From a checkpoint of a small mixture-of-experts model trained on Wikipedia.
Size: 10 layers, width 256, vocabulary 4096, 53.2M parameters.
Experts: 6 picks a token, a softmax router, a shared expert of 128 neurons.
Training: a variant of Muon for the experts, 2911 steps.
Below are experts of layer 5 (counted from 0) of a mixture-of-experts language model. Rows are named router (the router's row for the expert), gate (a neuron's input weights, with its number), up (a neuron's input weights, with its number), down (a neuron's output weights, with its number) and show model dimensions 0-255. Each number is 500 + 25 x the weight over its row's rms, rounded and kept within 0 to 999. Numbers have three digits each.
After each expert's rows: a language model's description of what the expert responds to; "gets" lists some tokens that make up at least twice as much of what it gets as of all text. This comes from a sample of Wikipedia text that the model never trained on. Tokens count by the router's weight.

# expert 46
router:531504504519513470462512503509494499491493499503507488504505502501524535469467506534496471559508530460505534507521532521491474506518519493494526469473481511466540484549486543518467500537513487500510487461499504458492524549459511487495532469526495492487482519558449545515523466477493496510493517499487480479549498477506488484518481538492506514495535523495497467479479504498473524467494557472531521527454508487522500542527518516537499485488471547508457467521514493520504502483502474484483507496483525525475485513448458498460511501543482479494532563505461525477536469515525478526460533496502539487516503497513509531469512506485459435519464522545480465490494509483509474490527463484549513518521536531485504489489540487480479483509514457520448490515450520502512458467482507
gate0:548495474467499461503497492487498512541498506462492504519507482515532506495520471530510498510509507513491521501465502508493478488521508507527485506486557542458519552488529487460512513527507496446488492454518503491526434496466485526518493487497498530469505471499489519460477520466492455482528515502448498514499510466527455494501498497521510457550533465510476523481492482423484526506495484503538533488493491491454472489498485485512477519495504510489478424500512507513526522500466501477472494487484546506504500453506504493504497510464505532489528497526506473495444501509483482571518520487462532476483518472524497523500497505529496481473532509484470482460495550488519501470489514471533525503553559486519523542546502514474458495500447541544454522506499514484523507527521487
up0:490499549514511538547501466484523523506502546535506520507500490518496522477495504479477491480529495468504490501488519496454532481498481514488480520500489553494551494456510516487512489512513514534510491499502533521477519497489504483553503521481498494518513522508505481483467517509489515509527494575520523546491503474534528561504467511487486477461456477502480538570517501487537496489483535456510488507485522533474552490508507515440527513475540504516540544497498461499504527507482498506519498499502506501533491488486512508543513531507552530504470488468487514522506518482519465510468528480519454538491501528502536497451535507519519597518506525497507485549564498503476508471504489490526517446480486482467472484478494490518520518465506496481492463511523481453469468493479488
down0:471539509519479515471487525497485467464486513436499501485536523554486450465512505466486491474478492485497501499528528470503478446476533514473482480487472525461525499483466544506502507531457497481496481491504512474478473472518469486468507468516485469538503484498483493516471488503501465521502506534523497455498471494491524484453485512485516505492538459495484493479492493563529502479482495532502507529482475476476470539469493532543482478475512497499490516504503494506518475506508507480544531530502496489497531482514508476493478463515462500518464435504471531505530505502520509453514498434497442474470502515532473503469495505568492521492493429482561480522490519491525500498470462484506482527527521498523482504528499485491505464541511497510551495507550523462540487493492541
gate1:488482461507505468514517494501477500513497503474469523495492512489479536532492503511485504472492486529489541519480531484505505456531460487501517480458520507526488475513502493514473532526488474488501505563500467478470461514504490470472483511519503484531537554515498505505513483508515532452514498474498524504538491522501490512490478494509488556512473516558558454512467468510531538524455509529496520502519489500495467466532532524493531505505494513506523527515497494460549555469476488496521508494491508497487520508529482515527551493499532560477517476507557450512511517536538459444495532490542472514494514491447484478521457507484531525469501492481502516454481502479493512473480478528535519505498454505516494503476469514473507531540530453506459488519514471484543516513434506
up1:498517525520507582492513465487509464514507529529491486492521493503510514485501507521497560480485524504488538490524514497460451541504516553516525506471501501487507497535524555499520532497499471524522517469542509523541530500521478511513504457527441516526457494486470512498484528479513497534501487458492498488547515546496475545492494517484488487492464489497511533504467502517479472497490490504515479518483491438521478546505489477501493472496449515531520507470535511500482485504473502436514492519473494536513543525480490483473456441536487532480508527552503489490467446463514493541481486524479526522477496542499495503526497520546507462525513519541514526509479525465483521487511494481452474480482484534504497466500499479545513514468470504476504541513525514515501476547512500
down1:486513503485471469496505498534505533456503469528535520497501506473534493506515527490525501505525529506439479506496504490494514511529448520507487494528521501470529492499476542507555482536507481493540511467521558511520470436538483512474474508481480516511456478493496461514507472511456510495502490497506505519532523486503520410520500446477501500466512472487469473508496499449486495514495489511502492517481519549497559426472527482530427518504528476504481507487504526493470479482493547522494557467493512515503455514510512475431493483488481498518471518464498507488458483527499511486506469505521520535526521536514490473477521501491495540481479508556487523470492513518471489493499483533470498506471520523461483490530484520513500532470513481507495479500518515556476504521521504
It responds to: Line-initial list dashes in infobox-style entries and bulleted lists, plus biography verbs such as was, took, moved, appointed.
gets: "- ", "| ", "was ", "(", "==", "is "

# expert 36
router:517540500507521487443519513535501465505496474516527465498524532526538507479472532514499503529534511484458510485537529504470480471499491464478528497477457529482536471540467500515482523523498485496508493491466551494487564537493503490471520489511463476475490525560471571540506494490509547503517495513516483471513526458462536488493496563470520493486511512467494460437485549473494506495502546489547537526468519469507492514525530504493477492466480506501506486470498503495504499490500486481471514563448546513493484517448512514491521481526480482481530513529485503476528490496516475519454522490498533471503514538513457529480519518480484491505457492481502493494526522529499490492557465527521506501505524512498453484525534493505504496494547483502458505498483527500505479484479491
gate1:456484459511496472478499529523467491504508443509497525488513513493480486487484523524547495473498481525506522496516516503517528516497467541537467499539490493497468519469502549524486491531510472536509510469493508524509484528549473486495534532497519534482481531513486453505478510545475497524522478478524517449454470487497476459516436531512521440483501435511483516484495485483473482526519454499529511516500446497471511484542486502506500463531464495513527505525500494461559510496500501471529465475467497460518515487498500522554482469457496459486474480483499496507558506525479482462479506478506516444495485500530524497500524479543488465508529509492463494521512532522550496501506480499483509509471492489526497537456480516510502526485460562501492501521479538517496510465514514
up1:513525517524492562523445514471487509506521491475515506517484500499458451504502509509493524537508517521495433500491497491450504507487465539527484511494491542477484482477543489500496490519534524554491490468510485481522496535487475543470540461544511513459496482469476490485520460518489487517554497465516477481456445487462561495521512485481458493529541484545482495494525531495494511503498468501511503488536480527498514506535468543507501479546476540500502511489521512472493483472494505518511512484554477513496512453495495480483510479527514501470515533489448477472521495526486517537444488461494548505494490463543487479492469489503495464514480493525549562520478498508527532526465486480481514514482532539518505506489478534490497538507515516490459523540489511493511500528513507
down1:486488531514499516472466494514516500480504460474498528538480524512509479499541495493509533520507522516478547481444513490489477464451470478492492520497511512520454512465466511507461478447529504488520479511523456506542511537548530518498522514551519459482500575527536481507510522488470457534491484502496547481499514527516516512515451501431491505504506523493513492470541537467499526478519510492521516441525511487463489537501502475490531504530537454498511492525537478490513514538523480456471476508505496520474506482476507558535547503524508501508545514543519509459521490443504504509517521474501504503464472486504479516466465481476511502473527497522505521530475487474473521500519510489486463464566461465511533496500493521495483487508482499508518501495508498500498483503494447
gate2:494490534502485486482546476505502480469499457497517451524546538506545501510473520562471527489492507509468513460529454486502503487502487526450520487526510474516533517512519476502522507517489484518507519538565509454475534484563493512487431496486545466535528505518497483507459504530526522488506482484569524536489494486508518446540485516521505560458540502475524535472484488475512487511492493544491512493468525552488451486520511513472530493487510497533527515472474514536507545504513486530474499510480528512496503498499466500464521495450535503463498473515496506491509506515487525499507492498501526478507510510508511495504519507466482508468531483499510509465526516532510508516545528483495474486468471476505520516507484535508485504487448470466533437504529497472484501516489550
up2:525499519481500534489503490527522527516473487542555491519519471500517515481479498488510483517489514479490493500524520506525535492472498516481487512524547521530445498548487498467469485519513482455498490504485488534528501524435488478487498525474513484464532523506488520493467505507535487519527540493527505466500465477479472499509532506508484529539530515449561459517461514484516525476483481526513526548489493475495474501474557520472557473508486523499490495483487529503512527483487432469491490508453540471493510484540471527510479437516542485476508509489538484485475517493498468521468474472541533517514520497496510539491526558478492442450501473518509496453499523467527471447517498514502509489516513507506502496512509514510487470467519553467491462535471511491511499503524502
down2:483518499525519511511515510522513440566515540498525498507560465463462516528482499497497507505514483503508505535486542493473521539510471516500472477504480523530531496497491408500482458501485490500511518482501533522494472511536469525528460517529495518527489461516516455490445463523504483508516515501463502501481495509490487529457495507512530489510534548533540495499500506528535491504463538468537476476535511499511528475480497453495493563511464489484479477517460495458497565511461494513515444532506490498521483546504508491469506507513509532515492512496497501512535505474534529500485541526472449524465502492492491474520478462497500490519535515520513456553503496536524472496515519495482501522491531528499510492505485527493501517512483491555509496463509483497497559492464532
It responds to: Commas, mostly after a word ending a clause or list item, plus opening parentheses and month names, such as crude, November.
gets: ", ", "(", "), ", "\", ", "; ", ") "

# expert 43
router:545504480518512477483538522502481500480504445552517487513496520522512505482469524548503503530527507462501523524518508517470477481511480474474533454484503505491512476521482539534477496535523480503527505480512489468465543539506537497490511474481485458484497533527465551501531486451497519501490539505491467448533495492487493474492465544485518495479507516475501493463497524497482528456491521475538533506464521472545500514511539524531496496479479544541468489482487491515498466507484493489473510500482510506476481540440478475476526497530514502487521565483459518452527482517520456544456510503489566498496519493500484535453511508503471449534462515523476475493519493501500464476532485513522529509517538519474495460517536515490488459495526483518459493500461494505500465497497503
gate0:453489516479507535548509560454524488468536464500554505508498489445489470502498507511544470514511516485482523550463452464498487493500460519478517502508493521483545512506445491478471481510511501531509489547495515489471523482520504484449518472469459478497507477491535499499549529523516486553471505489449474501499472493537515503509536500464522472530473474514497503519517465488504497487490468501518473518513490505511495498508532518486493512522515505497507470443484446502485517489516510510473520518457494488475482480487497459497532519450496478471524461489488480471543513532449508520546512510470516489521486497530450512420495498462522461499485546489503480508504484470496504513502538540519489494507532469498464484496522514534536544486520504479472495523500511468512523496498537
up0:504497512500507497504486461502490522515477495513469500496519499530507472525472501488525483504542497491498507489548507562494479537465536499517469509518497523499468449537515556461507452552507507465494493510474486492505515501500539497460503519506479516487495501485514482500508501513530479479494527481474517530510493519506519504498491456490464511525527550523493466495474486532499525495548559504491509496543458520533507481512441503507534477506491510514474535516482469499492513507522454491464511435526500485508553483502483491480517542464510457533480450509492539500448526542546471540548490520499521487517494468538476486536475503491501542526474506490506521505506501518502484454524480496509513510538507505521412521523437469503473470532480488479536529521511499526513528505487485
down0:506483490462498485457508519487547490524506483461506523513479499538535485514495503495510526493486527518498460497509478474464481529486515455487516496488468471492505543500539496507463450502503503503577455539521444516528502531508481497505507484484508512560461497507455473524512520524506495439482489491518472480516521484504554507469478479511528538532491527484510514505510517510493512530527496527530475557480455448493483538478445475482521455462516546499487488464494513521483490473464512509465495544563511534522515532528531502505528515534495470520512498541535527536492543471503516495522508483512510483515468511513460469532511484474538508498512514526470517494506480470491507493498489463460465509515485490485540520467533483481494499503489503513509463465542485496523501458511523
gate1:536498513502541544486508482517521501475484531538453501497468491466500492507496504504516463522500516513496521461503554501498494503475491522506553497487458445476489508442522503530516490491492486522476499548514489498484468555492477460537462489518481506499488511509494496521527485503507484500466538492507528481495516527463519551517507521507501512526483458509546490503490471490549485514480502550507478468532512472503565526488483526473543504502510489490488497567514523492523528509481510502488481491535484515470528528458543479501472526506520503526479486526474561469503504493534534526500495482514481482480510467514534540500462493535487493476477485492490535492448491454484526523480467510519468531480484519492517495493509536454513566505505501464499489484525473488477421499448479
up1:528501481540487479459489498486534495513455524502459480493449545526500505509496503524503483539499500498497456546490544503474491478484463477532491511529491487546470454479525488467513509542477503516490484471521476522499485487492505503503526510503529485537512484526478479459512481469544479482533467444482503558518490516501481512523483488513521493505473506521490522503472473471469479481468528507495484529475518528504504547519476435531478559484498521502482470476465535480484514476519471447502531519487466531516501510500492527492540539473518494487465537513525503502491502538524509457472508482487471464502480492504518543507491471540536523493513457509489484482473545503511534493561522492512500512504493499498512517541530457494469519457535463481516499469484533512443522453486523
down1:485527518525485496531544498502497530496483487468520485496525496483500498492519556492552531478475484512493515455507471568497488468473530486506536508506529483489536509463482543547529506496512524474500545491530525504509531476526492518494547510545511474505525460489484479498479508535474497494506525482450487491492490480519495468503510532484523504465519466461497494500529535506491534536447495467508515448506492535537537517487527513502462525513480486512501475498534529549505521520499516554504537473497512500506501543514474508480505504505519493538480499442471479474534484488518471532481453477480466493557508564478467507509496546525495506510516517511467543519477507491527536465543513513471489525492516521519468513500512450498471479522534493503532466479525442526479501492519493
It responds to: Line-starting dashes, pipes, bullets and heading equals signs in infobox lists, taxonomy boxes and tables, such as "- Born:", "| Heraklion".
gets: "- ", "| ", "===", "==", "\n", ": "

# expert 45
router:532547498529505480441511510505495458508510490516508460486552502514551482468450533507494482527499508498496515506544517512465456461523521473501538486484467526486533498544455522509485528522506500505512479493478533497486562531504494498471498467508457453470470520553488565518502504477497546498500509520507459463532504473457523502477487534484533474488500521479507479441490534499491514480505518485538534528492488464500512535528525514511494507466496495533476491464520496498548508455475475477484499551451527532501485517450504487502515485530493466485528520547486503471517474485525480509480535501496531452512509515518466512490515523475473469505469500509488498477521517505498492486529471528512500498498506543474474464547515477498501463482516482497448522522466518490531488481478492
gate1:545476538510523475477489509491475509577488510492499500512445499489488505526513506517535478493499519537486484520525494541500511447554451507504489522500506507459513475513503506542488516510500526518479460498507547514487490483500533489499457537506551521465501505545504463496526485520560461511473492470468526494480466513483525511487505503516537492541528479510509486527468516492501512484468508506458478513484501492484496501487511513476464490484529497461476476486488495593486475502520454477535491493478479505513478446497500481492460457507488478487487522508454519482475496505480468531465461487452462532482455470484502494458542502508530497542473513500506456506466455528528522466468470510507513497493505507484501511483452498492542511537529479481530485479521512524473460497494470
up1:496495517537495496470486541469492492514523531485503515578525489517503529510541454458503486515435488531514529485510494483502510479468454511548490501549528532511522501533518549501551473499504523533527467521523475491498495497475533500490490500529506511453482548524491492504462487546486506487483508504462519535498486472492520488469502495485528558553478470512485495480516509520501487500474443458493512511524492508512500531490513517476474520459466499493539509544512478477514491507451487483489500459530518502475520504472520529542491522478532515492522527521473485508487477499493527508475508498523485494484523466476517477487525534460491517533502478487550484444465506517457443471522498548505508485489490503490478494549479459490497467526509465506473523533518478523488445482480473
down1:503518507527527497488537493480519491483571513506551498465485526473500482579544498536480498511485512503491494511497490499524534498561510487554483517509530520475499496504488439496471497468471497479480526507483533512523438521460505465497505477540513556489491485490532507475536500466514493490531519537466469524494491518529487465539456526495502461485468528500499547535507521458497502500500509473507499483450488468501548499496510536501495491525499466465494480495466498501483495548510511495490485504502519492525548523525510545517514532488511505534520481558515473479514537532455509533502475509491488517518491505503513496517505484479531540474521491510510500510539502552518512524466478523498456442473450521492545459513482497489452536452512489505470502518507523504491500510487498
gate2:517499505524542480467467469504511469471465502534497441472499528530521529502551535489492520529498490530508517510534516534528490473502532515503489436468526468458509510497508515449491539497431482496470490522512513498514532538486537507511505455487502417527509455463496539505522466495495487540525524539505480546488524487512494496512504499497499471501486531462514511535507494522488495479503493539523449513488472491499504493481503538505508531508536533467488508506493516530512507516479477508500533488517490519515499477445426507503481521476476508481508472490489463495522517494486511484475535488513489477496492530540494477461540503485498475518498442501497541493507522455500474490496495525523465467504457559534489522538518506492482503492529492441475494487486518495512475482516444
up2:517524496496499454452478481504527470510442487553505464530525484512486506532495501476487515494526474506515482535536479476504475489504550483490487509523519474525476546508493459470513457484482538492440487479530474484506493497493514493515504527505493514473512498518502547493515465504467481514452499518510489546535488484503476466510538512470471494486456535504493485522513479477527535490505544478513448474532524481477457507502513493519479501468521565481472509453533524485494496528486522497521546511466513539533489476449460514504494488491488516513452534491502432518464500496480528484468522512504497506516455546511528486513510481471472533479491511491504538509537484476510444511537512524492507502482468536467490449504505440520489532492501502466515550505512516512500466482497506
down2:490513492495452453453475524546490489472509485492462507497480527454523485494507509524494502528522488482552516536501508493481468479506480497532519501511491489455514463477493469463478455483461453479528509477475505528500488497513493526481457484457492487533504477531534516488504499532505458517550476514486486504516488535489487553468509495484492520477514489460550492500515494543492509545456498523516472509534485478515477490484462519499516468529505514456550522472508520495484481495510502503499515499497492494509469493564493473488463521535515513514487481448491501508509497539480467449455516490492501455460462506534534486455516486455442472518557505499479489490482547522449524523529476497478501497468505515543555470480511489493483506558517514493506515511502505525486500500491464
It responds to: Commas and closing parentheses or quotes that end a phrase, before and, which or including: divisions, 2004), jokes, In 1991,.
gets: ", ", ") ", "), ", "s ", "\" ", "es "

# expert 50
router:525533498506498496461529510509448501502519505506506459515524509510507523450445528530510502525509515476494517499515541507452480505521492501478524468469495541449548520533510522521501514555501473497530523460468520480484560538464523491466504464483481518495465548541494536539535475490485506525463515500505474499534518481498497475488464554498513498492505510476519450451465513485490534458527543469568515527460493479530497528527503515516471507465491557501510463506516497534510482485501497491473492504467507533495478533453462469493518517514470480462541519500473517473554487506501477524490506481501520470495514508497495534459526521497484440535470507501477493496517495498497472499515470500510518527510539521491498512511510474501452481507517471510502519507451533498505481490469507
gate0:521486530529509487524531522514477516470519466519483509499527469478462459468515545514491493538494564502505511472505514475501571493507526503493502468496515509516497518491493497555489499507522478463507489519465529495512535469501468428434496515566532504476525483539486536493477532538499502504481469484504512549505538498517515522510468477504457506462477475461517492490478460463514527491494524487468523494502510496529472544494504481492544496474468477525547525470481473495448545539485527481492493472504486493511507460490490510553509503490486514523506527470501534482519539481516548506512516466493515480476512505525487445472501526464546472510497479490470453477485468453495543519493506461479496519482512495473542517521468503506509496487501506483459488474475502510475490477484498
up0:507509521532483508523514514504505474477494502520475479501517511521491525523537541523525514496495560478500486476526485529514510496489513536484525523508513552497512509503505535534508497502510521473489487466506526435539468527485528452475512502499498511513474481514508489520517510520522526482484477536504508526515491502475534491559492508507484509443511511508539466472470506481527516472483538479520491502491468513457482463484517529495519553521473542486489557496496524557475540524523469474486494533480493468549547491479487546531509514491530496489488490486517535502520536508501516509500510416512531474483454469490491504496558513459533513496495458496506476509519468465439530506481493528471456508542499489479542492502446474479480463495511507540491470503497540494470506480491536
down0:514489455544492496474498541489502512493502459503524491499530456481521476499531480476506468523464538518517482516519530512500550505504496506490465484487500475516455491445502511540460539519519501447486533560484467469486535520543510518496493504546516536528549499481506501526483535509485470489478519451531551513488513521469466502510515512499448508486497490476485489531503491499503510505496492534491526515506514543548510500481493527487550485541443533556503517520454482509480494512477466507501514479494509489509462502512509534521479459490518499524491455461498467512520496478448521468504466493518475500501495469471521463521511497528509486493493498483500479487509473450475528514534493451494458467504469480495480515451466500514549480482507493476515523478512466538528510453523462
gate1:505494500562540507488497506468481504504495478522475483536474475518515509490479472498482517487471515509509518491538477504465525489522494447493490470502463512527493501512528412480481501468505533504517478476475530507475519463500479524485517521520549449558465497498496463490501501572504471481486471497510495480492482526489509466509498544507523525479481508464485465483508504504508490466487459476521503558494502535511525502477536474500489457479493511560518488466458554525491467458487499503527496514515483539488485565540484450459514534543555505495475512470499485503491489478515496490512457489491515535522490519467468491501495484530505523508529499477507493476502506514520570520478508505467537523514491526475454485528507503532530479547512497471528500501462513492512497529504518
up1:518462516514478506508437543446507531526468464495458480508488540507502472451533534539516484517463478531484492512479463440510510509508453514495493465496512514478497501480481471495506500510540471487491544491492515505496511495528535509462525482538461512466497500487480487464512488524476460518518499482496509538484511492487523504503472473508507512495468541484487507497481517580460479484510520488477457501518536496518478479507472509484497503526465465514479487502467533486490504535561479479460524525526487520540523508492507529482493457497493484508525516473482540478492473485535499521514501499504566522501494483489489502491464487534474500499466523476526475494502521479494488514480482523534540510466481537500506496523541527531455516503427484531510556466534502493470491464450475
down1:473537526452517480488510466533493465494525518483479460510545477432484475512551538520529492472491513531497507493536487515493480500490540517472516495496464495505502486497549513518520541490458543519474455506503503526523502493494486479493552505513504440489549447552505483491511508494552501444534518505501519520536509490502477532563501470507510491546512518485476468506483526468529497514448529530490486510506494537481521495484476500481503495503512463493556476486512510513483496515502529480543474471498480491491509486479510528532458505526528481478450493534512501480504541493527513517496473525498510510452468499520529497480471491483507454453512486524467497541493522470518481514486489496483508542489493518498474513549497496502523530451518474451504498483504507469531560492482508
It responds to: Table cell separators, list dashes and section marks, plus biography verbs after a subject, such as was, joined, wrote, played.
gets: "| ", "- ", "was ", "– ", "as ", "=== "

# expert 19
router:529545480517516443507536528560446500471514506512527485509512520501526521487509539513532470557505511482505520481493539514494500494513471479483520485474479519497514474506496500533514478515515485488522486475490523472510533529467517445496503460501490502499499504541479549528507486460467504528461518521485498484505492491488538460505474520480459475456503524487517465514520497489494508474511552506519542537456469475498531511522517538557486511498467512485475486514505505540518519490456479504474530525497528528498475492473510483487493486501481472482500513497456550481546473524528477511492528485512550464513544493521494514495543556478496437499454479535461493478540514511524460488548508490509522534515501513462509480539514470477481505469509479528488503510499513472494489443480534
gate2:489458495546497433511500494509521516497548516493508500500509503497500491486492467515481481500464483481466493503492488475481525462429503481502472479525531539493474480479506494494522553511528503463479478532495480524506474479473535517502493496504481503507508466501488499474502461521529496457504463551492488448519498538535507486515550492492505470456502522489489490509514455483524548459515539545466506493481494484529485463484496520526536458477474474494507564504500515521536483462536474502482499519464494514490519519509528516500507476497481466485481515475522482498518514478530520475492490532489534521494510495509507543544517543517521504455533507512475424493505507560502477452558556504533502513525525475486547504529520508466496512509490517490467493540535485495483532503504542
up2:496457471522537511500494524466521545494523458485437510537467523489485507510490545522525504500482479469466513539501480462470493460559446491511514559517542496544531497504531450556471492486491499503525474482483528506520531508476509507503509500485481523517489516460495510467549503498515531507533480496484498495575498516474460531494530494476479474490520502477518510527493521512471506491472478465529493518498504524484493479464513481451487572504470482478489511532516485498505488513547477535563501489453513460518501461513526525516547481537502509469516511520513512510515522511535537495507483492512488501518514496488495498532467520463502555476500504492537482517525497519462504504498518503530517505478512557465497500526496523529479542509489527494495460469504544473504512492482519
down2:528479454491477497482524529462487456504563458507542502497500491499543549499506560477492478489493471481537471504492519487481518509444470524501460486495475487492494473503479520453486522477483503518505496531544509505504540485513506493486498529448476513506506512555500514497502497506485474512475525505519468534544479531556487507485457473512479479550494489533483493496496496514467488495458510500488463514502503496519461531481479479564484494459518494455491454521459496534512496477519500487493493499495492487474487505461487486466439513507553494499451485477510525523484524494501498497507478547492520518520507485530463500504524476477530542496531515530466540527489458510510504508539481495477517477507538516482485526527455543510455479471505485528496514522457512506468457494447528
gate3:467483507586490490478535492470529551496522494506462520508456520484480490464525489511496525459511522479484505506527507473482476517526509478508462534516546520497486505516499485464494467536446437481515509442460515540488482525537498517495452488489489523522509485459491477496482459529525483486521515537457495456483533508463515479498491498490555524501477518494507524461475493474517527467497518541476457518480513482482521495509481506484483540467477486520490507482516527515514547534506488531485526524486497510504484505518504535453515510458514506497537537482512508520487481483465475506527575490518514494524463509448501499515525525515501527517510500487496488515523489491524528541469452460485497491499511478500531488515527459477467544491489527485510460492486502461487444484499486
up3:493474517502450501516515503518481517506519546503494490531490482526484502498514503543524473472476497488504440457481512483504526475493493491485507510471468486466538489503462487516540478480517501488509503534490525476490507532533499481447446483529459532473508487524496489485497493505509584453490518504516489502512478514532497502495548561471457439495546507485483488511511479495490538508495485525510511457525501456524485534505516472483503497480513529514515508494487526506507505459486477469466514521473502528454502457465467502483545490540504439553449512556523494464524547512495504498485450467497508500466511475519483477518511508528497467534498514477546505488494514519471520501526511508468498531486463506481495484532530522515481498526493487535480557454509491476466504535499480
down3:487498515475475514551522527502489508468524470527504514502478512514485514452512491490504488494497512508522497546505456484500499496528500541494491466513466508485519521482496508482511523484466470474503572477470476556461492512510461514495457509517452496516579483535507507441489527478507531492534502528539501470519533472526506513450544486476457457493524479500483467535483506512520501439563495452507474463475500507478539502482483474495494474524506529463512443523522537487472500507499506500491501486521488508511488513516464509521503482494490499515487565496492498496510529510480495528500519544511541466505473532504533490474510518525541543500509471505489509498474520457506535496482522470517569505523480503492494487557517506482495480551473472505519501499464462476483489479490521
It responds to: First token of a cell in tables and lists of sports results or credits, such as country codes, positions (FW, MF), first names, x.
gets: " ", "0 ", "S", "N", "Al", "W"

# expert 63
router:531561497523512490468539503510477488484504475534495495493503540511503523492459518512549480531507545488499512498507543526487495511530478489487555499471477504482529482568495536530471468535515481529527482459521514478472534523463500498483486461487496496475494506532468520564522502498477521506455518492501482454535505488492510528488474525499495459500494515492510494503471535491482536487509539462538515512489461493507521503495513495506494516459468527519493493482527490486519523467499495525474512556484494526444503500492472467494542467516464480484531492513459507488544479511527479534486516476475513462538514531517517522497521485477462482533485499524476486495518494522518479504567471521501508545499511540502480487511517425500482478486524476530452546544458527488518461510504522
gate27:511491526503531522488478549505499489505510480500461522482503525480479459480497505525540538494513503514464520496524451463546503449509482495478484535501509471502453478473506488514474542511553494460524501538465508537521505516500516460543498574455466493465485497472500519495476486519499465495504456484510486487519532538476488457489508531435509516490446462466520471540491487512465488502498471522519516488559507502461502478497518516470548567460492505536502505509439497490478510484506516482469504503498467514518529476484485477531512487516510501477520508476508440536501468493462515447493495484527528553477491512521507477488515445513490513532468542498496530485508538496502507494518499501523529526506508502493487466460504512487464511504498517508482478473502516536520479477510515
up27:490481526490492482483512496491512516541522452501475459450499515472514524539522450541522432478550472550514523479527496464484493450518478497517499476480535483540481485522531490492467512527506460467458536547506483479479482510507531513501505490481452515566486510509509465492516498509494520517494468452525534438500525524487546516489534509502487526513503514492433505458479527515506539492503495467501493489546517488542470520479516488491501526482512525511525515510472504497478522482500515492494501514499489506500566490532484526476509522500489491504556529474477551473475533488487506485483468481514528495504511490486516483523487507501501492521534519501506490477459512503478531483496497524516523500483525490541477551525536487491523538482472555482470449477514492473517504487546459
down27:504508464545540465483517511499509493492503495479505554498537526543498538492508518472507433542496494490520477465488499524573556500517453475483484517539536517514473542515481547522534474504459548494471478479498490447476478473471431507516454532542501493502500484530512488518530501461516508491456526501484551507497494500470508515526478445505476503458534498470516504455539502509531481444492467484498511508518443482497497462498495471493508503535535517519524510497488499501478524496517499489534507510482516461507519449567465499470488508497485503494488513510481505489463516535474503507493545521495491487518524488526511494519487496464497524518514529513502499507487507507474507517482547507500531514477488498513486553508460484475488502520485465488477522466555478476478499510495480
gate28:504507493487435479545515539486499496530469507499494504517551550530489494478461489500437524495478483508465457548505504495506497497516484484477481514517504481474500478447506466486521520524466501508491481496527465468510478492503559487551487510494494509484550522492522472536515438531492506476531526507490452537474522451491478530487495494495535505503486523515504519521506457468496537508514512510517530514502471469498486481507511484451456517511479513500496471489556501504508494545484513525496517494483484538510527535504485491526502514555483488506540446495503496511508522532488488511485506544491487503503492517469481505521487453478467470514517486512487551512484466497534510473521436487444500491501433518546492535518496498472453519505525518523518486547485472524470517527539492
up28:494486496494506440548477537529513506494530478496464489524468470471490516514470494531495495479450541450524509500530516496452548500485489485496493521535488523481513500491503503499521487453476536504459476495488510484557494503486546492500486510534514491509498514470486483494494484571530459504573480515496517492496527508483511456515514514528482514482477482553526465530518474477496501502478474452513497511459481520455514494505500491476510465504507518505502453520537540559522485482482505510529516507499476501499536507514497500524480483491531504502454523462484501531523485521506600492479469522459494520502508507507533495450470503483467483505497468480483493526502488465512533495484505465515472497523477527517510477499513489456507498552496518486549520513549451529506517465468499
down28:527453476484530560511543486498471513493473501486456471484489506515507546520518528508488492535493480509500557502487465474529519527507511500499465506526495508520524554508506552513487489505489542497505523447523466489513484471483516497501519513466543495484504484543500449559473515488513534491432481509499515504541532510485513495527476493504486502462552509515531526523526545467479541501475516479497539484525537523509499482462520486472487538540509459502473550485498510528477485495524501499493464537485474486466527468505482511481487531486518531449519532460484467496459530498500483486494516517494475515483477487511529469470519515479513518498522511508497524484501493526478487473501477510515475478520496505457494489511482502501466540506501504511528493475428554434510540507524470
It responds to: Verb endings and whole verbs in biographies and sports reports, usually after he: logg-ed, comp-eting, released, signed, joined.
gets: "ed ", "ing ", "for ", "ted ", "with ", "ated "